Weights of a small mixture-of-experts language model, trained from scratch on English Wikipedia: a variant of SOAP for the experts, 3664 steps.
Below are experts of layer 3 (counted from 0) of a mixture-of-experts language model. Rows are named router (the router's row for the expert), up (a neuron's input weights, with its number), down (a neuron's output weights, with its number) and show model dimensions 192-287. Each number is 128 + 24 x the weight over its row's rms, rounded and kept within 0 to 255.
After each expert's rows: "comes before" lists some tokens at least twice as common just after its tokens as in all text. This comes from a sample of Wikipedia text that the model never trained on. Tokens count by the router's weight.

# expert 27
router [133 115 128 142 123 139 135 143 130 110 137 144 142 109 157  98 181 110 115 111 131 131 129  94 138 134 154 140  92 144 128 147 140 129 117 175 183 140 111 115 154 114 139 175 116 123 134 129 138 120 111  67 163 144 133 123 130 119 127 127 146 113 160 138 161 140  99 138 110 145 197  83 143 139 154 100 106  49 115 148 111 128 159 147  97 124 134 124  99 122 137  99  77 179 146 193]
up10 [134 101 200 128 103 151 117 128  83 105 157 149 154 122 139 132 101  89 132 118  99 137 133  74 131 126 148 128 137 165 124 106 118 109 106 147 129 106 109 148 131  99  93 111  91 146  88 121 123 122 139 148 174 150 121 116 184 143 130 150 137 145 140 161 120 161 158 122 139  97 134 117 129 128 109 158  71  95 123 125 111 187 112 158 153 151 151 131 116 112  87 120 134 107 132 145]
down10 [128  92 124  93  81 153 103 116 169 129 112 147 125 128 145 143 121  95 130 140  92  87 103 128 141 165 129 139 149 107 143 117 143 111 154 162 109 127 134 129 113 133 100 140 136 142 139 124 144 163 141 105 131 140 147 142 137 150 125 175 146 112 120 125 120 112 124 111  99 146 147 130 115 102 125 147 132 162 128 144 161 103 139 137 178  95 120 138 139 154  87 113 103 139 160 133]
comes before: ".", " of", " and", " of the", ",", " in"

# expert 7
router [117 146 132 123 104 117 130 148 117 145 118 173 114 101  91 184  95 120 151 145 123 118 160 111 107 131 110 112 132 145 116 156  86 145 123 108 101 125  97 142 154 111 141 111 128 124 124 107 136 172  99 127 116 128  95  95 117 134 117 141 114 119 149 115 139 149 171 141 161 138  99 144 138  89 114 125 112  77 109 172 165 137 164 122 130 118  94  94 142 120 122 103 115  74 100 140]
up10 [145 103 177 154 125 152 117 126 141 149 157 108 111 105 117 114 163  93 110 117 145 137 153 133 149 126  88 120 138  94 141 138  92  91 134 119 133 147 151 154  91 164 114 125 147 158 152 152 158 161 107 113 121 139 153 127 143 120 157 116 138 148 130 104 131  63 133 159 177 135 132 143 143 131 160 147 158 108 113 125 106 107 132 116 133  92 147 112 117 164 136  92 122 125 142 122]
down10 [105 126 136 161 156 111  79  92 124 114  92 171 125 134 114 138 139 112 174 156  96 124 136 164 110 134 104 170 145 163 114 115 116 149 138 170 129 122 149  99  73 114 137  96 139 119 127 140 103 148  73 133 167 139  96 147 115 134  86 179 131 111 156  92 118 133 123  92 113 134 163 116 173  62 108  97 132 143 107 126 148 112 147 121 136 123 144 127 133 153  76 108 136 152 140 136]
comes before: ".", " | ", ", ", " |", ",", "–"

# expert 23
router [ 91 149 106 139 108 105 107 100 103 139  96 112 216 127 102 148 109 137 123 101  97 116 115 116 131 104 142  86 134 107 118 135 157 134 113 141  89 151 137 139  84  81 109 109  98 126  69 133 178 166 119 137 118 117 136 154 117 155 143 135 126 104 165 114 110 152 108 105 107 111 153 151 101 106 139 133 109 144 163 136 134 104 135  92 133 130 106  97 137 130 114 186 150 115 137 135]
up2 [116 136 165 164 141 156 101 120 113 128  99 116 139  86 141 133 107 107 131 122 104  93 135  95 102 115 103  53  91  71 150 129 128 141 107 179 152  99 127 136  87 147 151  92 144 108 131 107 171 119 110 140 149 178 157 120 132 153  92 124 120 129 143 129 136 107 101 152 128 116 173 106 135 134 132 170 108 151 150 129 140 121  89 140 115 124 103 139 165 169 108 138 135 134 126 163]
down2 [165 146 116  98 110 106 155 131 119 102 110 103 151 108 150 170 126 151 114 128 127 123  94 143 124 110 158 145 121 134 120 140 114 120 146 127 120 159 125 150 112 103 155 146 137  89 112  95 160  84 133 103 149 120  98 124 131 119 187 143 131 162 149 103 135 111 147  84 150 131 122 111 128 147 117 127  86 106 131  65  95 149 127 157 151 140 151 107 153 110  88 141 120 105 105  94]
comes before: ".", " | ", "–", ")", " |", ","

# expert 28
router [160 131 145 114 135 177 135 121 155 106 115 118 130 147 120 121 188 128 103 109 161 118 118 141 116 132 158 101 115  97 144  97 148  78 158 111 158 117 146 119 120 160 158 108 154 152 130 138 127  79 126 137 100  97 114 135 148 121 104 118 129 123  94 115 150 109 116 129 142 142 134 122 154 117 107 155 162 101 146 108 103 119 165 128 131 136 168 119 137 175 136 131 105 175 162 120]
up11 [176 131 181 120 123 111  97 137 142 134 143 134 128 140 143 117 157 100 108 168 127 139 115 127  87 130 106  89 144 108 125  99 147 131 120 136 143 147 148 119 151 147 102 120  96 112 160  97 138 130 139 102 151 179 118  87 144 163 163 152  89  87 177  87 157 115 105 119 126 134 133 119 107 134 113 162 151 147  92 115 103  89 174 178 133 184 105  98 128 125 166 156 107 151 134 167]
down11 [ 74 103 102 154 166 129 130 173 101 117 113  95 122 155 138 110  51 120 153 170 116 161 122 141 122 103 116 113 129 162 175 157 117 133 117  89 133 137 147 116 157 167 120 145 162 113 118 145  69 137 134 119 119 139 127  86 115 141 129 126 115  98 111 152  75 110 124 141 149 103 143 108 160 135 113 125 117 118 167 120 188 141 127 101 120 127 105  99  83 156 118 109 120  84 148 127]
comes before: "0", "1", "2", "3", "4", "5"

# expert 31
router [ 67 120 148 116 130 103 114 118 110 132 119 107 103 136 119 139 117 128 104 125 120 155 151 149 121  95 148 186 155 139 144 104 126 121 108  96 112 105 156 146 129 128 111 123 160 129 124 118  96 134 122 159 131 132 136 121 116 164 134  99 119 131 126 136 174 149 138  89 125 114 126  98 131 128 146 109 128 151 119 134 149 176 166 139 158 110 176 125 123 126 110 116 154 137 180 119]
up0 [131 105 109 132  93 156 156 124 114 152  98 146 135 173 111 116 119  90  95 160  94 175 128 107 115  89 133 119 128 106 143  83 117 133 112 157 168  74 162 141 124 122 113 109 168 125 178 108 147 136 120 137 162 154 137 133 121 128 131  87 144 120 148 174 168 125 102 154 127 126 119 130 127 112 131 153 111  89 121 155 103 145 122 141 110 142 132 195 136 110 110 115 121 138  97 139]
down0 [ 98 140  98 112 149 179 157 119 153  88 110 142 101 125 134 133 110 180 130  85 133 106 112 105 132 120 152 146 124 187 139 124 135  96 121 115  70 122 169 111 157 100 137 135 142 157 128 141 133 122 128 155 112 112 101  98 102 158  87 158 132 154 135 116 119 160 161 152 157 144 106 142 128  87 123 130 147 113 159 119 128 111  86  87 108 116 129 110 130 154 147 159 111 123 143 126]
comes before: "| ", "|", "-", "- ", "|  |", "  -"

# expert 24
router [142 109 142 115 139 144 115 145 106 124 149 170 119 112 143 136 133 139 151 131 107 137 136 149 125 133 115  83 120 133 167 124 130 123 121  87 151 149 127 140 148 165 128 153 134 126 145  88 120 163 135 171 113 133 124 128 119  90 116 124 132 116 144 135 143 166 141 131 104 135 114 154 103 137 132 129 114 132 137 175  92  99 153 132 112 115  89 115 105 102 111 102 103 138 216 110]
up3 [147 131 142 117 144 105 125 114 149 117 179 175 160 151  99 112  95 113 145 147 110 143 116 125 124 116 109 162 160  74 165 126 113 157 156 147 175 139 103 121 159 189 158 123  88  96 136 129 128 128 101 125 115 112 129 150  92 145 166 111 126 168 124 117 101 135 102 150 113 144 134 157  93  74 118 117 159 127 128  93 110 124 157 114 125 148 113 142 121 109 174 111 181 121 131 168]
down3 [124 103 177 128 145 146 129 132 114  78 104 127 117 104 129  80 106 133 100 125 182 126 154  97  96 139 143 117 108 133 120 124 116 107 159 171 140 126 149  79 100  92 138 127 114 148 101 121 138 105 121 118 118  84 105 128 103 106 131 171 147 119  95 162 134 112 117  93 130 134 144  94 151 124 144 146  75 157 109 127 110 122  80 132 111 124 138 112 169 130 123 134 136 119 143 138]
comes before: "\n\n", " The", "\n", " He", " In ", "016"

# expert 20
router [169 108  91 125 146 107 127 106 154  69 113 140 196 136 121  84 102 122 147 139 154 128 131 151 119 141 112 135 132  99 166 152 142 162 139  77 136 109 122 149 134 131 109 131 153 127 116 141 132 163 124  89  86 103 113 106 132 114 103  99  96 103 111 165  94 102 152 139 144 126 154 135 124 166 108 118 188 121 190 174 118 144 166 117 152  87 158 123 173 142 118 138 142 131 172 128]
up3 [118  97 163 131 120 169 119 118 108 129 104 111 113 125 158 159 122 141 113 125 151 110 130 133 127 117 114 122 149 171 118 120 123 141 127 119  86  64 174 127 112 127 142 152 154 141 114 120 171 109 144 118 139 119 124 152 134 105 127 119 106 105 124 119 118 125 105  91 184  93 131 171  91 129  73 121 127 133 112 104 164 172 156 155 132 116 138 116 169 113  92 138 115 170  96 132]
down3 [120  71 140 121 122 111 169 118  95 105 144 141 131 150 156  95  99 141 119 107 157 106 135 153 139 168 157 141 152 147 125 137 126 142 121 151 131 114 139 164 135 109 146 150 151 122 168 128 111 120 149 160 138 142  83 119 127 145  95 133 166 144 119 153 186 124 147 110 142 147  72 163 120 114 136 127 103 176 171 118 154 152  99 131 181  74 120 117 154 156 118  94 144 119 110 132]
comes before: "1", "2", "3", "4", "6", "5"

# expert 21
router [148 133 121 113 141 160 136  77 117 152 115 158 171 102 109 156 157 132 103 120 123 126 152 124 136 156 154 145 112  80 135 104 143 113 173 110 131 153 137 135 152 174  77 107 131 101 133 131 148 140 125  77 134 136 156 128 129 153 119 132 152 100 154 151  89 129 146 130 142 116 144  93 110 122 122 148 114 129 104 101  84 142  88 111 141 141  94  93 117 127  93  76 132 140  97 148]
up2 [ 98 121  84 122 121 139  91 101 124  99 107 126  84 140 145 117 130 146 147 121 180 111 139 114 153 115 202 114 111 144 136  86 103 103 132 126 107 123 133 138 104 131 117 131 131 116  96  90 117 119 133 102 146  78 158 110 121 140 122 105 146 115 129 128 105 153 103 146 145 167 185 180  95 135 113  77 139 138 156 139  88 116  89 110 151 135 141 136  98 138  75 135 165 144 109 172]
down2 [131 150 117 144 112 132 175 125 113 144 149 124 134 115 121  68 129 137  76  94  89 144 107 128 156 141 172 154 140 139 146 106 132 138 171 114  78 182 130 145 160 160  91 133  93  98 122 133 125 142 129 144 119 162 154 129 159 103 126 147 133 140 112 154 111 152 159 134 140 162 104  96  81 143 101 119 112 116  98  95 157 150 147 114 111  67 135 147  74  85 161  94  99 149 121 134]
comes before: "\n", "\n\n", "$", " Chevrolet", "IN", "on |"

# expert 9
router [175 105 134  99 107 133 147 105 103 146 128 115  90 116 123 191 107 139  90 112 141  99 143 132 124 138 122 120 112 120  71  81 105 162  75 120 194 145 170 148 122 167 131  86  90 122 150 121 155  77 171 131 112 181 163 129 134 124 116 109 147 154 126 112 101 139 126 155 109 118 138 122 129 118 108 147  85 147 104 103 134 137 150 132 153 111 136 126 115 130 179 139  98 113 114 143]
up1 [133 149 108  93 141 138 132 117 116 143 139  92 139 159 148 147 135 160 133 114 119 124 121 147 126 112  91 147 117 149 105 144 143  83 107 150 142 130 130 143  87 104 133  65 106 128  77 130  80 113 167 153 103 143 131 139 160  86 118  85  91 128 133 151 145 120 164 134 114 126 113 133 160 150 138 123 141 122 143 176 108 136 137 128  94 105 135 129 129 164 116 155 128 130 117 101]
down1 [126 155 117  92 144 151  92 127 112 129 149 102  92 133  85 141 134 115 139 114 101 153 142  78 137 133 131 107 126 130 113 178 134 139 123 127 142 114 137 113 101  82 151 134  89 111 147 105 139 164  97 122 120 152 130 128  95 142  96 126 109 113 145 136 119 129 152 118 125 146 154 126 132 118 159 156 137 137 127 109 121  89  99  83 104 134 117 147 113 140 141 131 103 131  93  97]
comes before: "\n", "\n\n", ":", ": ", " ·", " MP"

# expert 22
router [120 111 122 153 133 149 143 184 127 147 113 119 125 106 114 116 133 136 154  92 160 159 105 159 178  94 118 111 137 136 126 106 141 127 181 161  93 116 173 127 119 168 121 158 164 118 134 201 120 119 104 143 102  92 167 155 129 125 136 129 130 144 145 130 160 155 103 125 126 162 106 145 109 122 146 136 123 144  85 136 142 132 126 103 133 168 101  90 141 129 141 139 104 137 114 171]
up2 [136  95 101 131 133 115 115 156 109 199 109 141 157  87 136 129 145 142 109 106 160 127 111 125 146 120 126 115 139 145 124 123 140 132 106 137 122 117 106 113 141  98 130 148 127 113 182 184 129 113  90 153  81 110 179 142  87 151 130 121  93  91 161 151 136 168 153 109 136 121 171 146 128 138 142 155 141 132 116 116  96 129 132 125 131 148 148 123 148  91 167 121 114 120  90 153]
down2 [120 121 134 177 116 126 111 126 112 133 135 128 178 153 111 152 120  85 148  94 157  99 148 126 133 116 148 151 113 147 140 135 135  92  67 101 111 135 150 139 138 102 112 168 140 124 131  90 118 153 118 115 114 126 111 131 107 108 114 141 147 124 112 114  95  91 187 149 139  85 125 156 160  99 157 140 135 119  77 146 123 158 142 117  99 106 151 142  95 137 133 143 147 125 127 136]
comes before: " | ", "–", ".", "; ", " |", ","